Experts of a small language model: 11 layers.
Below are experts of layer 2 (counted from 0) of a mixture-of-experts language model. Rows are named router (the router's row for the expert), up (a neuron's input weights, with its number) and show model dimensions 0-127. Each number is 500 + 50 x the weight over its row's rms, rounded and kept within 0 to 999. Numbers have three digits each.
After each expert's rows: a language model's description of what the expert responds to. This comes from a sample of Wikipedia text that the model never trained on.

# expert 3
router:493418578545461506418505579412446421418465436452447551547582558575563531509625488525460458544541460500529549480389476454463504547594523444473634488483542485467491465514511445362517508497521498577452500525549567513589526492441495568457488561478486566470459552512465476516535565419479491431578437531501526560512456493537540460499574543537459526563512482495547482520494486561535422433476
up2:460477518427500342517522529589517502483502534390453493423549450514514513412473430503461541488495532524459484480530543537526536491467528478625598442474440565463470529476517491483529523475460460544467639510490446432518541476447459427487591486482493540600492408460374495514556549521442514486456533494466433543422589480460504521585557477514527486485494491568570539471414528489555564583541
What it handles: Table cell separators. Empty or dash-filled table cell pipes such as "| — | —" and "|  |", plus career verbs like joined the, moved to, took.

# expert 24
router:524371556552482516436521548473467415493473443463500563546564524548461476477585551571492438504536543541514514450346507491420536514509449487457576500479540456484500465505551441424496479512544540549473461438527579501590545470484519560419499509491470557552511508471495397469536545440437449435538439581496482568480517397540520432479547614478514471560434549494582473596511446580556465461475
up1:394513479505536507489457507483499537481562552463583476445485523509580591509503331419509478404475470450472565629593466487614457480497488505496393516505505453534417467509504496530545562426529551519439450525572474517473493472505434415533553445528536458514511581486494473548482470597494487477430448545496529460516529513547495570524515442509442515532540514536500595410438530365464490468494
What it handles: Non-Latin script bytes. Raw byte pieces of Thai, Chinese, Greek, Cyrillic, Arabic or IPA characters, plus symbols like braces and the degree sign.

# expert 12
router:498455567461458517444514597461447476481462450476433579539628489565540414452531514542513481504562487491542510559402451525507542594539479486384550442461576465430466463459550409439455483438505503524424507553501526538574474463490430567480554565481446533572471549479440509499531529460486453451492439565481517524516531442566543505525582588588511452568494487501565473545427423542522393440497
up1:530554537480493537475533477499427505487482526432494544464472522479491502481475424508457518552460513486518466455495511508482428535439464542465501574521428422570547483552486378560519577445550497464574421607506604628531554477460424563485580456527526515536512437402504450536468437486516511547538564437504508500552448377474536489489526475491441454466409397486532534429473544443544625492399
What it handles: Scientific and taxonomic text. Punctuation and pieces in chemical names, species authorities like (V or (W, and phrases in biology text: found in, in the family.

# expert 28
router:542428580449419459465486580453461425458452430450482584489572543537522509437566536530474473510571480473495549492397477522430531519529514460459565488461566476449471439480530416411536528451552529586453511505531547500617552473458505562466544459493507507521497456498490508515548558450423415444545415593505464580472492409539539471501583577542427492588480543530511462541531468554600444420474
up1:478484509454499520518551480523525483476454539485507439348446518462654520497461579435552471471425408563452581478539433497560464481527639504472416525450529512423436498565511513447553541560462496463480603392557510519555422585538456494525545532452546597509464548534402486532524404476529453552528475521509530542526528536484555541522499438444529430475525441550499511511461488483535477551540
What it handles: Conjunctions and leading digits. The conjunctions and, or, the first digit of years and scores such as 1|911, and mid-word pieces like ister, aur.

# expert 10
router:546504612435452493487540611465546498542445506468540571536490561538519450492486492515506434539563525457558586521384518481472506499510469507464534506430588533456460433473510420426486510485556559555499524501551509496609482486445527586482508437443523463457432470479418442491535471471457431458561499551554457576556502443563546519561628505504503545675570516460487535541492498467509469399454
up1:522501390499477445444508517514502433497467462521474506512527542414475466484478506502362613548548446448496442494515516534512560510481541597518452533509472472458671534498495558493481532364556496571563547446454444485473539437500519548522470454546505478486529481622535561447497538480530471482488522481544550477503490512624487340481510535544511547502550353520513484526520446495526586480496
What it handles: Line starts in structured text. Newlines, table pipes and infobox field labels opening a row, such as - Born:, - Location, Scientific classification, empty table cells.

# expert 11
router:518385565521425495471536524412491433433403440459525514509564558576544470496596546554421443521595452488487493479426552503470513570546451452448565493479543517483478457502483455494539528476522526562469507512575495441556583525440449561464567530472513437488502547555513485619547606523422381460569462598518550502504502494473522443505560539465517481541468465554484429472561477520573396445516
up3:509478511457406459448535535512469480477661522538465510560505463520451503443456563511497580555528431496397483523560494515495468498535618560486498431582512578483506524431480526506523538483492656509459414491534487523472327443518469489522581489452500517565394482507466452497509459483504524456442464434443418544470538435523500566546453530540494566473554525437555531520508456555433434502537
What it handles: Colons in lists. Colons, and some pipes and semicolons, in structured lists such as career years, times and scores: 2018: Italy U18, 4:15, 6:30.

# expert 7
router:540437570511418485464489585446484421482476421460493597490597545575523513433579518543447493512579506504478549499365467482478547535517513449474560490471527496487512421467540445439540443422553546565468475492553497473593548439469455541479526473528579498507505496505442485500558545473429454414551396562491460548491472454563565475485582578524466528611518536497503453503525462580562420396445
up1:580463468491543418592468436496557495530549568486469506488525515528499511482475547492435554497448499589615516499504452556494403465478453483552455459449502513472521452587488474464506496550608443374584486529522485449526517563473471489521468446610635494436500569543528461487605494552474469449602522454463544526442484509459451483482543484496564480478440509534399477420394506481532454518390
What it handles: Capitals and acronym pieces. Capital letters, Roman numerals and digits inside acronyms, names and numbers, such as WW|II, AC|M, N|A|SA, IV.

# expert 21
router:497461623485428461476481592441486443488465438433525608517572581545513493486536585497447475501563564529489539479393487517435534545517490460444529473464546473470477410527558407428504498494562539543456537450534499503596553499453436594462534504479536537470460461572420470571541534472405455436512412537502529565560452476573538430480604556528454494583467500522536446514471482526568456432497
up0:487514581653539520596517463487512548456501449451498531601492582528447479604461430527533522484540623436386480482458555563457478430494477502508489515513494442422449494523547460516471562572495522464474505547600471488460368528519552595432440495504507488487497496527491474476455573436517528503494486515406441523542458443507502421524589491535551530555418549535451454450426456523454480458564
What it handles: Sentence and section openers. Sentence-initial words and headings such as In, During, The, On, == History ==, plus starts of names in table cells.

# expert 16
router:592391559525501405453554557528438464462471501453453563471579560476487538458504508520376521520568512559499542467435450521509535578557607409462553567398463449489469494528549371445491496514507531490516611479439567545579583495521499477482492456525497511565362556471441485551509480494510464459516467510477552569462547456534467418485543522529441527525462538544538462463546496550470511409517
up1:572559481397469462488516558451501515424550458467511483431519467498461510504490543536429476474594591454457461452513470431410497546513510584489522412464532544549436534520479517498538486479507554486544513449555556466471481438601526491491477502435537456487479492466593323535530525474445527459537492578580505554507521455385565580436625527550517500504532415566518560425578569487510493520532
What it handles: Word-opening prefixes. Short first pieces of split words after a space, especially prefixes such as re, dis, pre, un, trans, spl, as in re|ady.

# expert 6
router:536451549461410490443469559438472413497469441451494592469561524581544532414589487581462442509541477503474552477396489499432512521571492482439543492495547512447494449489571439434523502450569507600463480492542515530634548452484464551482526502519540533542503504504461474518531500485434419434529399595512461585483518441543549439508589577515462477576468530498534480526525445570602457415438
up1:510560546576428421551460507497535453459518517495460500576555600488448467480419470407467471484522480453605443550509575437469494466572503396569575560505492441529628509506393442538517465525562481556489444511485448472481492465472473544517607497519538508549409531487416517466536486481493541550592620455533487465527385500481426488478495468474511514477481514494429581548490588480410499534525
What it handles: Single letters, spaces. Single consonant word pieces inside names or words (th, g, p, qu), plus spaces or commas right before a number.

# expert 2
router:550450556512448524499413541459439478490416448444496552555627605632505546511499585512443519501508465486526514520434532492531507598558469474483524469465582501404534460484514427466515452431531488522433527531536480558542507407461464504511511590496486571562496516568504539520493584461429399451574476499486498484558487445490548520489565520441492483558446566487554474405519433600517425395489
up0:483488452502386525485480505467502415535526468497439516440528570488509571571497391607579494459449573539443564496400475493500468498546449490532492455491515444570603447595499487489556541528598470572548505445446555391524573511502576488509480515496621500472551590482494476486479543476412453486572485546453498484459594511564577491538483514455461560539396530593496448528517452470505465511461
What it handles: Capital initial after separator. Single capital-letter word starts after in, of, a comma or table pipe, mostly place and person names: in L(ille), | S(andra), of D(udley).

# expert 14
router:517448536557503471505435521415570418408481504556465481529545510551510419404587526500457534572525532560529523592513462385457465555452526464515604525534530509528445444473546514476553480478508520440443541528491512419606481572415502583465617439465553549496506571523530465491488536497447442421460434545542508553484392455544548454487537522491486462560534446493581442469572527557427462448489
up4:524415431593509507465557487499492498434416488534465604472541570484528481413554511525483467470461405536552509493494521374474500455598530519509520544538484424536456477516494451429577476541492436530472562378487510498529513488494533571563517510514419580444497472557457513550504521449487469530553473559576461564516441430472533411552525498472514561498361449546521520607590461523475585483587
What it handles: Verb endings and linking words. Past-tense and participle endings and relation words in prose: maint-aining, cont-ained, included, with, by, among, including.

# expert 29
router:539463611509469479476490551431494410458454400450526591518597519557499498460585526564443490522573493477485528488378540500426539529506483440452578464449545481438502457548552417419504484481573513582454482477524537499582541448432462560464534478471561518503494516504464442516572563433449465420522416576495466569505486437544528444465589552531443503599495541507509468560543493567546431439451
up0:534448506522371460518350543496545500520433528555441538473481541573473535464519424472490479593442417492530505574516532518456532474626451526487471554511546424509489429473440480516488486443547494584493472530470550451561531450552456552496519477589544525553381450518451549612446438462510455586494531524507564549484460487492465395610529472436461513534459547474450496457508570446492531494567
What it handles: Titles and proper-name pieces. Word pieces and hyphens inside titles of films, shows, teams and institutions, plus media words: Beaux-Arts, Black-hawks, film, TV.

# expert 25
router:527447583494407490467463595438498443467456410427527586492561534558530468449562524560475458529566502484519535483396491516433564525546533491393529442476555482468460429521537414429576474502548512573460495440533515444641524459427476595464536501487506480459467471519454511550513535436469469433516441550493465561545492415529554451479589570494441514594498506503525464547518447546581452427470
up1:533481481414520514467552450463470484484625515583435532609529500470527544514538579463504560536529398520494521513502496498426473506440503540489545502519494357514550481563491427479457507536468425519477454536490585520476530507519555526481561547563442423600454588515489486448568484405464460477455563587468659419471543542478513454500484553456550553489567478470528436551509471512446408447552
What it handles: Section starts and headings. First tokens after headings or paragraph breaks, such as breaks following == Gallery ==, heading words like Other, and line-opening list items.

# expert 17
router:574485567544402484446524485432469478438485494487509463503618476532486532391591476561485504546540507520444502470435521448458544478479512436475518473488561491478496447546543517447468555412541528584393585487477461468574590525466449536445587506464535563530483527581535534542583497417467502444496491543499544602448529455556545412520536571586460484566517451444466420499521471546544478365493
up4:554509511541572553527533451458439533453535422554440490438499469487589397509535413531416515465435514469448550522491415460369505509480530543523631467485547529533543508382504486483518544533524416536532525607548532419480537487492476477497430502446437433443451524553529462488532534545563531476443555512497514580526424560605496625499495552498496404548503469411551515514501509436545520478500
What it handles: Adjective suffixes. Adjective and nationality suffixes, above all -ic, plus -ian, -ical, -ous and possessive 's: chron-ic, Celt-ic, Aust-rian, Turk-ic.

# expert 27
router:501487587482489524457507543399515441402491437434473562555541526532565508451584531517466436539543532483501547493321568517434568570564512427468544529476534458511421421522549438462484518505558521562421461405537585467580578481473532524433514444448464498474499512519373520504574547472423500443529429572500515539521462480526503469450563529553453540566460497524560461538486484526550451464474
up3:577496574618494519540534483537470540611443447528456426414453565487429534556418507481537524600525479513487516418520471468505558459463408520394505431456474510511522478515462484480555495492512705464558501519438460483487456545461463500466512548558563552497581586439501477554521496481649474515527499545493429441456466510498455463485535501402439451485511492431506501556468503539474490513455
What it handles: Year digits in tables. Final digits of years after a leading 2 or 1 (016, 018, 993) in season tables, plus en dashes in scores and ranges.

# expert 18
router:563470607532444547443520548443443488418469442439465537534588538561549482487528509505432465505555551516421501472435474484450491565518563473453528499493503456449523363483592458417560495483540522564513454505557505445570556393483448535478541536453504483466484444534407453479532575454428503422583483513458492592619458512592521457577551564493488472533505469498542516550462479593548444459453
up14:466556439548473519451469454452468529587514510517528473482518550558424406525465550427453527576602419472512475418495460518595497579592460482471402499497478491495418444454476432452561428531517530609479473487503584439509545531522601517529500610478484496479506461523455513536416515506527538514460532488450507517469515526617514363568501480405506559564567519483562498510476484525437528523604
What it handles: Organization and unit nouns. Head nouns naming organizations or units after the or a modifier: club, team, station, League, Squadron, Battalion.

# expert 26
router:470368546538437502418515575420456427457407445462435544510564516544527527431590540544453448510503462538465558480381512493477508522539536452445554493471526499468446467557577409428537488503587489578419518541540569502566565496408487537474506524500485535491462533509449521512511560419444469443526427559456518570524538437581553485488540553563493540541524474537564462499506511566606433437450
up3:477508561552554507485534415441516458488484427516572439568482530468505509522554559467485456537509458496414462440518438585539477510604507490392521522454501424466467532512558438550473490550558478462401475550480511435509509495424563531537533542409486408423548635539372459566488502435538475538502529478504528475536481476449473559444534431488503528530428560429529549533535415600474411547558
What it handles: Separators between numbers. Table pipes and semicolons between numbers in sports statistics and results tables: 13; 10, 77.95 | 22, 54 | −7.

# expert 20
router:542440577485460460437524550437478396497456420482491591547601567570513478463569539515459486550550487474488557517376504446412512548538517439436552493439541449433492420508520390399500502461552495570489546473548548488581565459457506555444537524511526519472510551519482449517582572423479461402527430552516501554533483497526534458518556533569415510607484548526518465543514495553544424444496
up1:392506407464547550556453460502599570519462461513626460380512563511407655504494434469505558481520554401493555429451480449565497465540468447477520507511507478469506505484498507529516524614530540564444503571394431471528560450488473498512511583498508614519549499428495489538537488497536479534557473482657485540503522433526510454504484512483537575482418557511513484512480492524464475542494
What it handles: Prepositions and particles. Prepositions and adverb particles before a noun phrase or word ending: in the, on the, across, off, under-standing, back-stroke.

# expert 23
router:546442598503472472461470533426489431478454430421521586516589550566511496452570498568457469505556512508559542470375542497431500521538488462451576491475548475461469437487565425404533499476584507594464480489555530496604535502491444539422554506483552514488478524537464447516561556428443478392580422570535462538516454457545510455468596572543475499595468536522530464514491454560551450425468
up1:480510505478560578401640497581504479460489476447493528512579420541538472493506480448524409488555505468495516581482515458441477542505590528518514466552477524522520505442397580456341551470493515565567456500504477499534424400445437526535510474437489456472493476459535594482502542562497592472510463519482459558525473457522545511483450466578536491523545491340465559533534483566562572475420
What it handles: First names and surnames. Common English first names and name pieces in lists and credits: Matt, David, Tom, Scott, Russell, Gr-ace.

# expert 5
router:580479559478424518433532551426518450416460456446441546573596563595502476437558471538427484513593552495472529444374547486474492543552496510505581463530510430460525408472600479450519554411562530562508478486547505487558545453468473626387528498550467516472496519541488464483550533423473473412515476521454494529509476420546506404499553566481475498514433481536546443535469517560548462490432
up1:555500524557481499523493443514477491640632436520554502535454447516475443524486621500460579479539480364539490465477504495489529547472380554415476531490457452460562436461488470509519431494477550511481538567473467605507533431392419536538438483514475472506517435473505525428535512525506570481410537528609500445558488612514524560398451488512482456536450469495473515567579485523474476516537
What it handles: Foreign name syllables. Vowel-ending word pieces inside non-English names and words, often Japanese, Indian or Slavic: -da in Kuroda, -ia, -ali, -i in Naomi.